config.yaml
n_experts: 128
d_expert: 80
norm: "rmsnorm"
norm_eps: 1e-05
dataset: "wikipedia_en"
Below are experts of layer 2 (counted from 0) of a mixture-of-experts language model. Rows are named router (the router's row for the expert), up (a neuron's input weights, with its number) and show model dimensions 160-239. Each number is 128 + 32 x the weight over its row's rms, rounded and kept within 0 to 255. Numbers have three digits each.
After each expert's rows: "gets" lists some tokens that make up at least twice as much of what it gets as of all text. This comes from a sample of Wikipedia text that the model never trained on. Tokens count by the router's weight.

# expert 83
router:142118076129047075167124131088130132085159085115122130141179158134136106138132094139099098149159135078137119056029112078068143122166082170085154150155127116159148110072085109199153186118215085093122156144100110130147206151087114041109163144
up0:149118138057080120135074168129155091113139074150177180160104144099145040112198188122111171164124135097085142180178129136124103149072151177153143136128151098164143148131141067120101090143078151134092120216172154117187058187188122129099177164
up1:116126146094143130212100157070124130124130180145093142107134132162143138105135131125125180120157135134148145140144103126127162215086053151155156087160162141111142077111133074211137177154123119101172141142174173152114109138096081101151205090
up2:076138125119148068136104149074165119057198135118114086170144113134122096076145143119052123124089100085074140174062096158135154134072166169160194134144146122161121109067077088143115196185142088067156141112105125203122165159104119153132190129
up3:173125141152153174121118151137054103124116108148086182160088073130096080101114123128129026085115142107174144160119152089141147161100120168172149106150154095130140183173182127111198127128095106113185136102157160123098134183178078079092145168
up4:103166134112096172128134147133109191027091200137086096057132124112151145101119167087111083125152087068167163128161112140142218129142107095142134130114133133080169103112116103185062137136123118153104151139186164112078187155139104092120173096
up5:124096148116146125116143102117092108130205100118121111161157144158166114123166111084119173134173117123094138188159137101147120104118097119127077077112095150131138147093131105132089090083151115133173128120136132127086106123193088139133112115
up6:146100058092128159101090166109120200173104097107096137145162207094120125200171179127067146122214068166118128113099130139142112118132147135075137154174132142128125083138141081151154133158113104106100202154102139215114117103086140116163150134
up7:137131119178062140076154069178105113050124149152069084164154172128102101163149152145133153110164179099102125107183091100138164140118182166163163132138128165153169117123229118143141131150133135139132077186046075115150120135111148147191133121
up8:109146132140096092168124087123090133136133109092155193088118167085070150106117144165103127098101054141110082159124125122127102132077136170138100149109126218125140143154125133162140112133135181089165114100109052102098116100163145136124165193
up9:160134129106123077113174118115137221094116164139129107059128122187137135119153128122149125081113193126192174141064097080165136077159163116102136170104132133158134060105140092132166121152130116105062133110075136041161165114157134174068096120
up10:155126113091112099088141127088153088073177101122166118064136139097109113112099136196134199174091095120134127132057085132077170168111101148130112135133133111081150140130145166140128177101160123115149145174120089148044150143131110106096158093
up11:123122102035063117092135121089154135183151137110111166051148169158085091148134119152091088158118188100116111091097123135135125139144098105179185167119158156130087129162165145157072112087136116137179084175148105120136133171163098128157107166
up12:109075108143090106129119122151125155077143133129098113096090152173102141090168172106093121181147131115129144119063126184161125052046102116091111141118091099101129112106129135182140100128067139144118100160085152130130145128131139117133105144
up13:156077073124109093161127142087066158123124147138113134146143195157096111180213108087157104139141131096132151128116138091096205149145066091167156131116109050138137120167133076178157129107063149131147196179095103117140178127068149122162163161
up14:143170154139164129148114123109132207185107129153102071091133118100147109082132163095137155074071165047075092119129111162093177143125071131132145111172089129125115142137127119091187174104118136079105107121112111127084170118107079066097099146
up15:156133136130094112082184109153131144096137129143112137091096158151117123121081056163092182064110134141108143148092111136097080155122126150159160127154140123064173105133124150109137137144122137105128159132142154096146168152150101069129100149
up16:137131166160132125094138112104073118108159062119108100085102167062100190131154075059126125132142159127123153117157149148140149137178104192124095129094082142126139148136080128157159101114101157138121172133110102061162131142141108102137076181
up17:142097082139083141170130099168122080147169111150103111134132170107121075146142100092124146096038128149123107151123082097113198188127134135122117105168143074195082040108090088155094091066159121108110098120095141167180130105079116172090183086
up18:083120149070176064153094067087082078177160144103110117109136149126100129141139102109117150129094099133122126175081111117141118151167203131096104140150060095153132106106107218102137157157171107091115079151165138148146167139141135130128187137
gets: "|", "-", "\n", " -", "==", "="

# expert 43
router:131110104103133066167129203014084129107116099123132111136135121111126145093145168108168100107132129130175102098118103146101139126144091164133182165143117142131130156149120079169132191108174123144165151129122116141149150180094119108108165108
up12:139090101066097107108054161190167095071137154140139105150144078081160101069069081134174129081099151144151081138170154103145151138142179119151112175134081141156086181130030099135149094131204148146131163102082149165115125159137116098131123117
up13:121169164080106121108110161106135179091094143090104141160170094064083059118161090197164143173089117182118093141101052065085118141092144146074138168128129111141184125139173159119108157095114071102129110088166068054107172116130124083093168196
up14:136180144177124116114127148059081139104121144134066148135145144153174126124096113139114165163179097118139161118177141186116095133200161123170097165144098154169111111152142157169135123084100216137173116119156076173119113114112137121136121118
up15:106066210138137152179111125165128063094109110109132119111195081144109151142135137123136153155110110152180124113032111111133124102144052123183154155127098155081069103112144096134162177124171121127133141126119149172134137156125153177113176132
up16:097091209177108141203132178109193075125150119135185078161146101113140179137136111159101076091148156142128072102098117098078186167166065163136118152140133121162162161188125109145108108146185105180185126141074143182114171154108102100160142066
up17:064064116094146078124115145105154185105073160102185108140163109133186157137070111149099175124101144142125112181131154077141154126115121191193144124142135105161126132155142148201081204133112079153121136100154156177164135057143124107132156160
up18:169172132143141189146085154101107153151094107153148077091153137146122156174101135146097119111106075127136114114071194085064137110126103148162128108094129094194118114107112113123106199161151120080113079094160164043086170140146105063086116126
up19:172173158134209107127142153153140145120037043096167076145112151088151094141155148134192099120114098129143139097104134074137137140128157135140172173088128137137129106100163121172125117142131166063168122127121136141115158157093138155118148178
up20:089157216122178075162108135147100134043123190137134159136161160104164114124065067147102136135135144088148118148090112134145148155156165143138142134159064204169114095135137147144094144073168159110149163161114154120139162129085135149154135146
up21:126119137168134164143131152122138168103092102167142133141144117122188145130111152127163195096124131147182108174080118100188151112134153161151158150136104119120136181171185082120065143158124093109178154139137128132183172097143094067229168190
up22:160133160115180156176166161119089110149090093176221104168161128145110163112153119118084149139146147156134132185169157183176179112087120084148153111142152136131135139176126124145088099093100088085109144102136100066152082155171145140094140152
up23:116156157120149158097137154145138138148119135084119122118175143094054130120185114072200157096101140169112188105117152152166113099110093191109160127100169080101095094091121092192159141125067141134134133126085097159160108150112109098129044077
up24:190092136198118154138091148145168177120121096172142089135137076086101076122092150190155109176109091109164111175129109137135124206155105096148147116122118127130096094068175118082162105147117135153168116153160093111143114136097047097144134113
up25:152079107060152112091177166082123100099162208122084102127149143110119123132144099138121137137109130105115142142130114078115144152158157118125098163121121145149139160156124087166122125145187168126103142193112040084166036160130127131088157185
up26:119111077080093125124141167121103091063160124199120161142089146132083144146113059138194136094129138121127180127125087113126109108148129126132134143124101077086149081101115106165160151128108145115159106205170086159162124134147066155101169067
up27:124105104125196116172089123094090132107070108080092094125114147112143092079098119078212143119094088126205097119104109098133128159152083134161179139104148108117114094144120059161111188197139110088138181118157147149141150137079139086123157122
up28:112104134125144115138154097081130098112187209160031139124125118072144153123188071086113113166091120094137127120114130135060184129132148128105126120203087047151128101128151128168102101128107159147106145115140091128101099144109072123173157058
up29:134080186101126099090179142093154138082155202129109150109139079068182129167135083153157107117169192207117120134105108170151137106147183124118093126127117098162143122101147130111139110101097149044176114152072081104097135138123131103170118111
up30:108119185126203133152144119113168150131194151132130137142093099134076150121148171102145135185149133140065148122156145110161104070148200138152119127137174187166066178192071088146160128097092084139195111098188060126140106131163108134142173118
gets: "-", "|", "=", "The", "==", "==="

# expert 123
router:102155166190084123151054154111095161129196063083090101114180118106063143084148089121152169102164162121137142169117111135107134137132115141159127070108153110084157088123091045145138168114082110087109113157129174126175114152133095109097145107
up0:166137120113162122139209138125168112160113155164136084137143157094114119109130102109122074111122153096154164144119110134095158145106102119116211093105123143128140114044088074140116131140118158114176126120124213161102096139140083134114097154
up1:083138144166089162129130126138092114139131120132130124103132161093103136174083117098097109168106144029122132120139170111077081153172123136156108105065169126113122119146088085123144094093112144124137131071124151137165078145145107171135127110
up2:113124126146130136117138123106156149121180137105083166157122104183126126104187143146150110135122217146198110147098128113104163158065109170146073155151057062165167141131112089053159103129152180124152140125113129102074129195112153115114082073
up3:118093118168071121137097127131144093054171176184153109166170109138103151124150104130167125170100137141148119162072127120178138129105150128164189104079192175138075091160135104093130136141158092152163152171108137119079125129105157140132098176
up4:128129086078139132144141153069193098087141130183158134146112155151117138145191098155118063090134094086118161138114157166062195125132122116151180145147101141143142118082135104087153132123122139130153127155152103144127094060119140126120173117
up5:104164190097125130091123155153123150100106092105173087112100096109157097117086133099111102106084112106148169119105083085055182101166123152092068102154138117122119149121145139097108123126096166090125101121139151138174122155162081188156138065
up6:069164163176133104140190193088147112133139153125073116167143112082129160091129113116128135078141116037133157148139141070124114141167126125061138121108140086128055140099113061111156102113167192118108154183174157121103141130147145129099127118
up7:168172106120130139162099133057146116153194159112129177182178132078080129153117128123095104120134155147166104096118115119179164145107079146128084095131218137127171173073155116100152138140148062176098120109132121121113121069144091145151126145
up8:082075115100104148121067155157166102128149131136076090113167097070070082102206120108127190086196120105116152158127123165089148117131176113141114137101167082066136125090047136148122095077111130118207140112136168153168162167111107111107125182
up9:128096132100132121076119103126132058168108102101120169089102141157204089150107149137134161106174136129182149129095152070102150148076176104164121089138117121089142147085152114155124095129069142131154141140136108148104133168095162114167112081
up10:148162113147142144123054165132123138154158125166081151107191202166185140094159129185136113120174181094144125204131155201168132111119155121168112146106141068094117103120093206193122135167113142122102146151182146187175178067072132156103101091
up11:107202138189077185165091182099135138130166147069146121142137157110141135119152148103177194119137132086136120128146176106137126102166144151136147111082119135105167127151144106159155100125174127106173163141142195109164131142141091114131130052
up12:057151075190072184160086171098194130163133081153190120166121121102086129120109148145181085110122151140109117158107124243054165141174176095153099163156169160097086110113171124105105116103173118142162092126064212107212083125193146167116196092
up13:125112154145156102066090126113108129089115147139139111151086140140038132097161156165220136117161107136186091131193171189100174144106174121107161112137139135145127135077146125106176156159133173064110134056093129137182184117107116129172090168
up14:061111149172111146108118119086174109187181120172165130143140155122168091155147120100123193105116178063068128106218116144167136179156127064206169122138114093147064107147146107142080086141121074132095120167159191144183093179125086137097116146
up15:138150123166107124095057071109170136097145042109098112119166149165105122120048102102156186129135191092126117070132101150111123119158064153122189138111143120136121081121185140098149101088149072168183090120165094106126143125089150137113132121
up16:067115122129102135131109072114164110122114141102092096115171126158096090062144094120192167092084122075168129139126054086102109124155124167151133134149080101097122128130189141092126172140091124112071142150074148155140108111113149152142151152
up17:091088109161101172130141129124118154114147164103099154159157151162145166069132090121163188123112116141107107140093135149111095141109222068179163106101146090106159074153101174086153159144097121154114151115086111070168066104101214180129174158
up18:107150169153170135131103174063099144134129131125104145078145112132169094085106131128187164129144214103137172224129135128174173153133095133122106092145162092110104161133128078103121180097124137117118090142097070140101117100074104149114076111
gets: " was", " is", " were", " are", " has", " had"

# expert 63
router:104140087165094041160113139093127165120099081131095099102154121140154137140127101118125064132130154101192136079093080122064146096132087150126192151168135122102157123104119113191167186104230094119171153109107129166144216146102100093105163126
up12:084127152116139102127101156164125139113068128147101177124100098144105104122147112141175134093121103129119071137174127076135187150144142133118063160158119085143170100127118160145195182123158086101149189142102144142129143134136188155148156119
up13:105139119108094164150108111119128135124120106188107121133120131168145077176063146141145120084144110190165084109094116134130164100072132188139121050106171171148141044091098108122143117105147078123089121149135148113145101085126113134153129152
up14:101083148136061107092099092147166181098133138108158097102126116135075143112143161137073137116102125161158151089094139140123135118102086157158117111138086172107149141120129117173155108105136094128123099156118149132159122155114113062098114131
up15:049172116074140161127102136061188135190154122175146152087087110096109121168118087110070121091100152131148134097142084169163185072099164133102155178100085137117087140139172104130130109130158076116108150146145119171094143043120090157152186115
up16:097088198118134110130120153077161106142077132086205157078163111168171112143132117163125075166123202085161102120120092093082167127163128158085102112110161100135136103124111114093104137082120124155097130152172146148150137171218116132126129146
up17:126131109144161095154098126100166153154103054140113091154139043164150067088133189116128125128120089099144130165107104138139092121152118149148143187107106104126135136107070127123151148147166093178119131076186197098075132138099100131108124081
up18:102141088126135115099113119093099141115116100115161171098163110112084077114108156128230119177179129095167137079151077134131089109114161127102082203158142124110185131129097078111113085070134149102093147136148114159213098081136105137126114133
up19:084189096165123156126117091088101132156138132131103134150130139086130106154078115086137123128114181179099119169127114101152077145095130073144161088073165079092112098137114066137097108131124143153159110101090143164138085125078123138129137119
up20:163094140193149139164151093141152114142155108118134110138135171144124153122106116130133087183172175082121102140138123091116134083147126176122149137153094087127191131139173090095142187112116177155187190165094092198128096161155105130146119121
up21:168146098094117112121102123081179140119179119064139121157131116110145129101141127108200070127146163091206159121131074116114137112124077108098114229148120073101113148113151152136071092116129130138100137099135087163147137181180105127118149069
up22:107208124150154163081110164103138171135150088085110123105186083159145074144149130108125161162139142137147107092143094154156145098147091129167100121140101165065106199165083107116132076177157033121134188129089135038107150093086129097121223123
up23:163192114143187123145199114123108138121155149158129140102059103049087175098162059135100154135157158113145119139125098049154177149096060082115132129120148110166145200165182157168134101140123148140156157111176093187090194140178120179135125181
up24:104129071129125127111135137129072131102131084090139117188148091134139094196128141145155120113086103163107130085098126098141144124142172094133168138063142094192093107135091134196148193107137132088140152112106079106146098088120108179103168156
up25:105104137106123102113120171087068093085111099125125165104122135162096104118130128124131162127149115073139153083072101160076191186171160116149123140141117192136193113066128154158119073158211100100127116139159104114175141135052153102148207173
up26:107104150099152084157169115106172064145126129113129139103179131147109158117150157125153068174130094102127117110155091139117149137105101098087098166121167088158123136073119121083109117111159134114092075105138134163071119158164146101138134115
up27:028153140188134066108100146104123187103148163117196178132135141127108125126141089095125159178129126119158158186109159109143122119132131141146171125122180194132157116126102151095170076078116075090136143164123178141111129163118148094167151130
up28:164056092135146136137150158065152162104137187149160145125116120091085101121095192111178154127160097148069144116085108193119162107117109120149162143193179100136126133049111133175086091130134155153103117080138206165137141139119116149152129100
up29:092145086136092177127105121122110166122075120089175170115134131105181075130114134179072110127134165063088101135169100113115131132149118085149100143053113143155104132098108099087120123156154096170157116106161164157186123190114142146139102118
up30:116136057088056077068186112100105160116130066154129138114117119151052098118061119125077158136127173159156202122078132112108169152210096085118124083154095125125125097148086165149114185157155054108151107174159110129142139095083110121111134126
gets: "-", "|", " |", "=", "On", " •"

# expert 98
router:080129119074099123192110137103163155090166155166115112094180133078134202116142099171135108127127104179145189133117116102110145187150028101161132103170129063162140104176155076139182152143134103149134177157123204140161052152122152127145164210
up0:148154079082140095138154123141130093103152173126095143145189112142119147176088154158112130100117151078112151172111158107156133046075092086160081102113161127122123159141133103117170130163115113143152145146152176108099132116137137126182123189
up1:132056145110132145105151151174202150082175154156138164144116156135117094080184124088125166129176129108205110152112093207095145121117124143170187158145114072137089110176111126100144152142105117086143126047058100155086118132124152136109145080
up2:157150176141094119075103070127118077062157149163158127130149133097051110105127134093150111146124145098151147169138133141123181140139110126116142121162162144175140138101161134184109134158172101108088026082071122121068104130090125115112179086
up3:139109173114145165110132108109158180100118106160140113075123149146129103117091093162137128112098181130142155060126105112159164156145142166089175117112119142151137130120093094148157147113115113109125148123143152147133149157116084194129211139
up4:157120082157145141134069136107116162128170139126158117143128156124185094090154133145091086097177133112157119126146105117096152111108079109135163122191150106077152072125166170143107210159114124162158122124076171095174136189140121105082122181
up5:152176105065169098095132081138135149139131151135116121130134135104115152150123120094208078125139129134084117148131086088144162096115099142088115118125114087068079154141126188164154147133124124138080105131120100153104068153119132124082203089
up6:102073105116148080159125092127197075169133067162140149103131134096123138166100056091171133128142096085098089147105168138128135101141116098125164129160162130119156139192134115038073139137116136143124121134159186148080141157105172162132125173
up7:130167135117121081117171075140173108105144131140150155114088125145145169135143115192149115070161144154119158134100083162143113125124125129153135090153119093146071133148151137080146160134179139176134096098104141126118131157098133115103142139
up8:078153108122068170135129145118116148163130137135119105120131145167126126090159157111079137135178136148146131176090160103158116152128122088130153128154057115080163159118146114086120146141139095092148121081131144135086179180123103072123091109
up9:107137127059167181101117131079092128096145121117138138099135079111177161143117067095171115139173113067135109172130141141091075124072158144115117113102147081108155111119144163159131144093091097112128081146079177123113101147165171102128150099
up10:119088031133152158108151146110139120136127163077139066168154093150116126172131128128134110123113185140093138082156105081044164213123124128090151145137108148131090086125105103125099139060101147115149153146077111077162174118146124164085180090
up11:116103099090131095131142149121152090098076114113175087098128097102099208108112094112135096106142118145146138095117137130166132170166183144104146095121051089150156143146134058127132169131127129110179191143112179098189124135200087099186105163
up12:111165103157153093157183118120177136093105196096142148174142129076164147134123092090170098118112155086133139173121124144093133169145130142127131122149104101069157111186167138181140093145099136115102160090135182099159114160163126095179154150
up13:124113154116109125066122134104092132077110153117175114101110174121114173104129138104129105079137157094147194124096164143113162167142177144139133171169135125069140082113125136203089194136166133095079149142192133125137153132122097050177150112
up14:149071076099138166136177132084140099191165070141130083119069088213091120113132137097160116136134131091149080098146085116111114145122151127101125134077061099132077125143108137119164145160100137142105124121164147123070165085125124148132157128
up15:115164158095127077146128133101050122147081117130103092121128118098151169194131128100115114154089151083152098155141162143134198093141127044097196093110112194114108088155134172179114143121134118123129149171073116117131146138085121117133153117
up16:106171134115109090101108180136148161133059150184097113162141150143150210140128132114174179117136122153163117187120144101114160126140140075180120139126139103106129069206152119148074136119135152107203108122112146111153098073083119092108110106
up17:080046081109141105137180154154118189120085151148100086086148174086124096129111132158084137140081128128134111162135144112079143080214200093120170139166107087122065083143194107150146079097116099126122142095147144182125103121109140080077097140
up18:124116056158170081068043167073143123186098150094156063135060195112116115054166137154182144126149120114191150113148108166116146098166130153128116081116186161089120109066150095159120082140102116100086129170120120117121135152164162142176108119
gets: " and", " which", " but", " with", " including", " while"

# expert 45
router:070110076087087093141114160140153122046113159191153142133134145147127126186123128128158109196078102098131150110141150036108152198082076112147145126161127147124131137150108047110149146084122054151062104169098143126089116137086144102112127130
up0:147129111131138139129113094065101126149222161122125076105173078185192112135167071158150119130149109189111132116198138144092145092122108154173165174141130107119127175144129150137092141115113147147145097132164157124111103189144077135074166114
up1:134140106067139053122096121084104136113096074171158133113108162188143141119164084076146098173100094177131186142133132191148122147098120157150184111143088141125106173157118106184136135113127128100067093117152130131141193233157140097093131106
up2:096093091122119165157106117168099201137157105113153141096136132167145037080132169150139097154097076054140149188166099127079125144149149088139140112140160144094107190076162046124147117126105115169107163135180145135142105134103135122084093071
up3:128069135104135021149089141096137156120107140142148096067119142184152137135109122155120083106127128172172075095049127136136121123079118119176135153116110116126109145113150175083139130070158116100108084133127090114091072110135135131107068139
up4:092157111145170115113094122155124115128121173144197060086132150110139140152113166062157096150132167161126095112117107116129150140122155132114142101143148059098096094135141147150120097168095158131096109095145179104176134163179129107094098153
up5:183125134170076139058097117124089122100149169138158160189143147116089184091083111114062101128085161131169119135109150143110150065069087131151147146074127135176177194103157097123157162218159163138138117103109183121119104099174168077132116138
up6:038112111115081159116096171103073192096137130146103115092130149109194121104194198164122145085139152201082146126219119140093126126148159162121180121096110177158136127084148157107106107083139100097100084145086149097160104077169155137179133089
up7:120149111088096124105062114069159155103104085096094070118142193148136144125090077163099118126114138181166112163074102130106202168145134139121110099111089090069103125153083212117178115140114125118117052128108120187109112161136144103145181131
up8:094144085099137105127121088120123115114158131096097139113143151211170152153116179098144122110128071095095134104100147087136086132128107167147185149202098143149138208123116119083094129136151089097082140153144203118112109116159116097092139139
up9:091099118118144158130098135153107123125182075148084144096115106162084150188110134165182169164140151144141124125130107151139140198136164135145093160130091109162112082131132141162126158143138164080085102128089145188188118091128080122132128128
up10:137083094114176083133159157099143150125129103121102060124109136157082146148187133169083108081143061117060167200147145154116155105152082109162089177168110132124122148152150135087160121114111102107153130148083174169142082146172123129058131161
up11:130144088140133147088105156128124148134126165153111154093102155106135143128081091144177117169162200088180139128138182080105176166126091096143100155126124139105134113124093077105124114120146126137078118166091122151092153099122157167145124083
up12:174165164091082117147120156103177129103120120189113139133172078112079159172161152121121085125145184086124103121131142145176168131063141105226103084101111205132159110082056079137157121161116108104097093141094149140132093140160157093126114165
up13:152138174162090121134166155080077093192162079126147099153081115182069173174135114150185088101117091138094142132087120108086186145168086099147200102066122123109138114174112118128095110186125146054138174164179119149106124088124124108171172140
up14:103126105106081058173145143125122091099125130164105078168141067171149131121115142157110117121141083152070108132190181060114104148137108155104112072133158097124098060078173098199113179057110175140152174128115142160131076163132061102160125112
up15:172088144137028123163055141144194163112171149128127163132158137148094125103132109090094124116132095153165196152092116146097103169192116154156093120141132137164094150125140144101205158157127145131110084118153147110127123152113125167146152089
up16:191111050090115084124113143141176106083164155132143066157121160165144129085098132133118116163106096118107125102142127126158122147120147150163153139139111110154128143152111105128154125140079141144145043112121164154077102119126202098164104133
up17:119107171085115149100123164164156106142141139141163112071117157105166171106092121185159105109109087087141127155175098096167152118170162158110126131127129106116139100181110055142126126063145114153117118191113120110085129128172161137132118135
up18:137147098121117208154143139114123104096120196054122104093074162129095134096164126104104092100124135165100093129130130091127109152149046055122111119133119082055121098123187143103105161073132090106142083083149124128110102059104132095117151111
gets: " and", " In", " with", " in", " as", " after"

# expert 3
router:126098128119149111122152112166053147143174119081043184111161162065085143090101106162093155093131108102158112160135110151133139144139154121141125125131136166114076148096137131116151098137098053127098059128179142159129148132122109056071147139
up0:085061112099143111096130123158130146090171130109098149124140165197110112100170130104152132072185128112071137147099148084140120110142142077154090114086172131111141178070161131101131123089097063100104120125120176073085151150112158131157070101
up1:145105182154105154122175112125106115106193198126106154138184156146136097151118131074182135048122116124169148163114025105113165156066154084153155140161181116125073168074148164154097201076111102136097111133124136130154083090103174113124083156
up2:100073088162126124131171196073097130064157160086116117124065125165139158128076153147136134133157124144125160198132180150124077099113111140150092170141130128091182178130195107139209174138084086122146093140104170098195111158100155107098153127
up3:136099145103171107069123142102111156107137122088171058075142194149095082152122176144140156137138119116118162079136055186147144130066095123147143102147075175099173129159123117125185071152080196119111142140075145126154103134125129106106158097
up4:118084102132104109151094080085094151132090140142132164151184145140112156052152155112143141090119149088146103100150134102137130059135098132110152148092100113059139168105081119132205205104074129102203117076137229086137161066154099162182109173
up5:194086115160127141160117113102129164118163162121115183155145190049133110165165159142089168099059091137130058180110162082124142151130205140163141152194159144140143162124111157143115145087133113102134175124051143101057177137089099177157159121
up6:159136108057151138102137131118106142163116146135112080083106128177173120165091110160136136100068106126110123117127087095152139164109077205183156072103217075118133124140131077218076141177100097137096130155082120094164189086144130105100145122
up7:103133122156207156119094153097076159112132147147103174168142161107106141178114172115119084165086126116093124065141084120133089147114124120151145157131139094091142164146093090123082117134132099150135140110118161144087122129113065137103197086
up8:085145133090167106096081121143130085167096103197151137141068163067071125164109150184123129094096119182131052124169136115163149157124146178183127113124150123156142053090167108094107181108120082124181162183084145113126114112116114128086088148
up9:116169133206129083118160114139168214116139124146163135133087148162074097096052137107114106115142138117129112129134152104080165109148137088105123124109122115132106173117157112177125065095135101146092117181108113122113141143027127078116107157
up10:190127139126117121135139137128114110075145155156144187102163143077125202138110076142158094115083123121157131121108137126097076196165184145133088132101157133177162137137105113134193120132069065090072139127128121102153151144127103124059125135
up11:075129109102158135114110130073102076135125160109075117160169121043066115126164119112119145196096101146131093164161104109119135092105144160116089166127148113112101153162104078127164078145221146144084120113138122170167133146137167141189114135
up12:208106115096161143128147133106098127089153141170070066112176109120126141121150136130107122132115109161127162221126142133112150117068126148147077179145097105111124104135130138112135115117112178162112073102115163116186134144188183113156155125
up13:139044104191142107110150123140154136045098127144120104122114135074120151175074151124109113116146168106123137150117121125132130049094119117150036112086121197081121139163174129139129169102136085091162080128175097163145084109129125096124140162
up14:165085085114140147127133161125080119204195137094064209114156079106142101108116140119136141133163103172139078151167122161145146167176108146158136089138122127070172112137122035066155083177154093094166165104094093114119130155115150097055105180
up15:090088152101134191112086148158119127141121117180180091157135148126126112091138106162151154115121131139118148186128146114118165120179075084157084159148146129143130152151094094130100138167103115084085095128141140057140093118109099109109102100
up16:092103130083087102108146148151089149121118156103084103182149204094124117109103063089087078166154125098132116132121114132137141090111164111105151175180114116078126157111142147143174179132139141090097123159091133139147194112135172103128132124
up17:110170127130168174100138118096104114136161117089103158099136119134182156175121124207182131053115091153119133154089100159116143165129107118155143114081151201118117117125136156088115135108100138177143137133131122109070094070154160121096153167
up18:161092115133183118143115155112104106082136119120166138110074186142055085143109131130089106102097107147098070099125098112169178124090152093153145082233137159166098114062137140116124115156171082114123144167081074074098143127105149115135129144
gets: " was", " is", " were", " =", " are", " has"

# expert 14
router:082164128093146058161158101082118104125149086079112116117114141110134145121124114189092098098122081084129133166108126134162164187160148128151164090146101124170114127164113142111162072193097107101084093104123180138106174141094126080132119196
up0:074208136117105143073226108127096134142099191136147162141088091104111146102097121128102180129146151116135128093104069123101177126170132147200128074176122203206092169109106104164123144169111124133118113181139157130081141201160129165129158130
up1:192153102083113071138151075141131071093080071092113139129106096105122102111060151106164077143131050113164163124100147091116127159156162146116166096145087137172143157159121140120117143134137120095081122112145176141137191092122126090120152137
up2:114103161121143135117185120088160088149143072135184070128121108125148109073154188175176099116154115083131188114135113076092186087160116111130119128093116108082145102127098111224089102143073122099146159118150174090145163096149086097127082140
up3:165106104096070111070147137158100165097123073102079121166057159118166117129135143132110101136078105181065151153140146161164152150128124170163149099093138127181125169152123176088158137108103090109091084152164122184109114123162166082123161074
up4:084158139139121034185166044114159064107158092101128142138155156095133147162149154153102084157169101123119096117063185178123144202183175151171161129151125151134141140171094105095159108120078104120134038133106138108137153116103079112159150150
up5:163142091131162083129112099122162150128159143116129162106095151147156134168199055132126098150148138101074112133149131101165127161152144111101139123140077176137128164161141137134160064084114145077088113110162085154119085081131162136154142157
up6:124132097117097143127120091127135115123141187208151092121192167131144110100119135153113115079119126198176128112155118152136102116180142117150138114161168099102109095134149121185129106124099088085152066131143123092132158084081089086151082228
up7:125180069117104087144134126161149126112072095117140137162076148148136109191213146106088139114124113185143130154172116178157200129151092103115117128112135164171146100209168133122150122143093175141116114137104079119128192120169146100130131149
up8:129082097168171104082159072135108156101172087095107168137113159111139096102100115075168100143150141119152125171143132150195143116126121076180122087109123138157117123134159117139078092160128155149084177192147173161132112100174092135140138106
up9:129087133145189135180131165132099098147107099132083118114124144129137135109155071194156096145139121108167189060117173141096118183040117162097124072073129158116144147106089120144120124146019120176182171133115181127098108192130119111211102136
up10:121147164103149098097105119121159089119140072106134114183185074074144108124120104184114097149115068063088141153118150097096134123106180121050164126165049112161147127187124197130157081191103146153085189145167127108152169106117129099152152133
up11:091124152107134139099155144091157134107142106073109126107100152128153081120126119118139094110125107130103097127169123143131118166151191096127131057139143105113101140143099186114114118148140121140087112138084183116138140064121115106133164219
up12:067150124106117101138118134134124064133116112084162173163067168166142098137070151154122057118150065083114130104141182099113099080145131146177133099155107126163121144130103159135098084136118119072144088119141122170112135095120096086106230187
up13:152151157134136123187171126164153134092136150176139063134172151077137121136144103083176104150124158095137169158108139145118085142173090180090132157098129105167114143111086132114149161125108131153108119110123119122128182052169149165077115086
up14:071118167101127162207148150112113104055108120086157108139126095142132065187079124134120149169135136153090132055087084112114130162160161107133075155162108162132129111149110069156098156098180122146157116126145125132152212173157144150077133128
up15:183111131133126153118150170143136034143159134133160149161120101166131207110136137144123159103157128118082122138142086155190125169095158089085123173126116147123181158082161151113169128149134069077127084179134132167143060162084171105125158156
up16:141142113117123090220180056129147095114169103123101117085142171086134156099147091089107095139104091119108159094071111148158145155169130195169141157141191126158159148129076135099159090141109084118108078138111126085155141112115077131174067163
up17:133140130109158056119159127095105075094110173115172123068139091137180157169091153147121074097144112145157134072123161076106112150171132174113151129132050144164073112157158139088117127112136104140095059128156129127141098165107153149085075089
up18:119070117093093103143138117165194149103104182131148118139173130090109108119072125112125094105137096118089078131139142150069123110168068143138146143153121126080123084136023126167095169172119114167161101134130172113149123192162174139101126130
gets: " was", " had", " also", " has", " made", " became"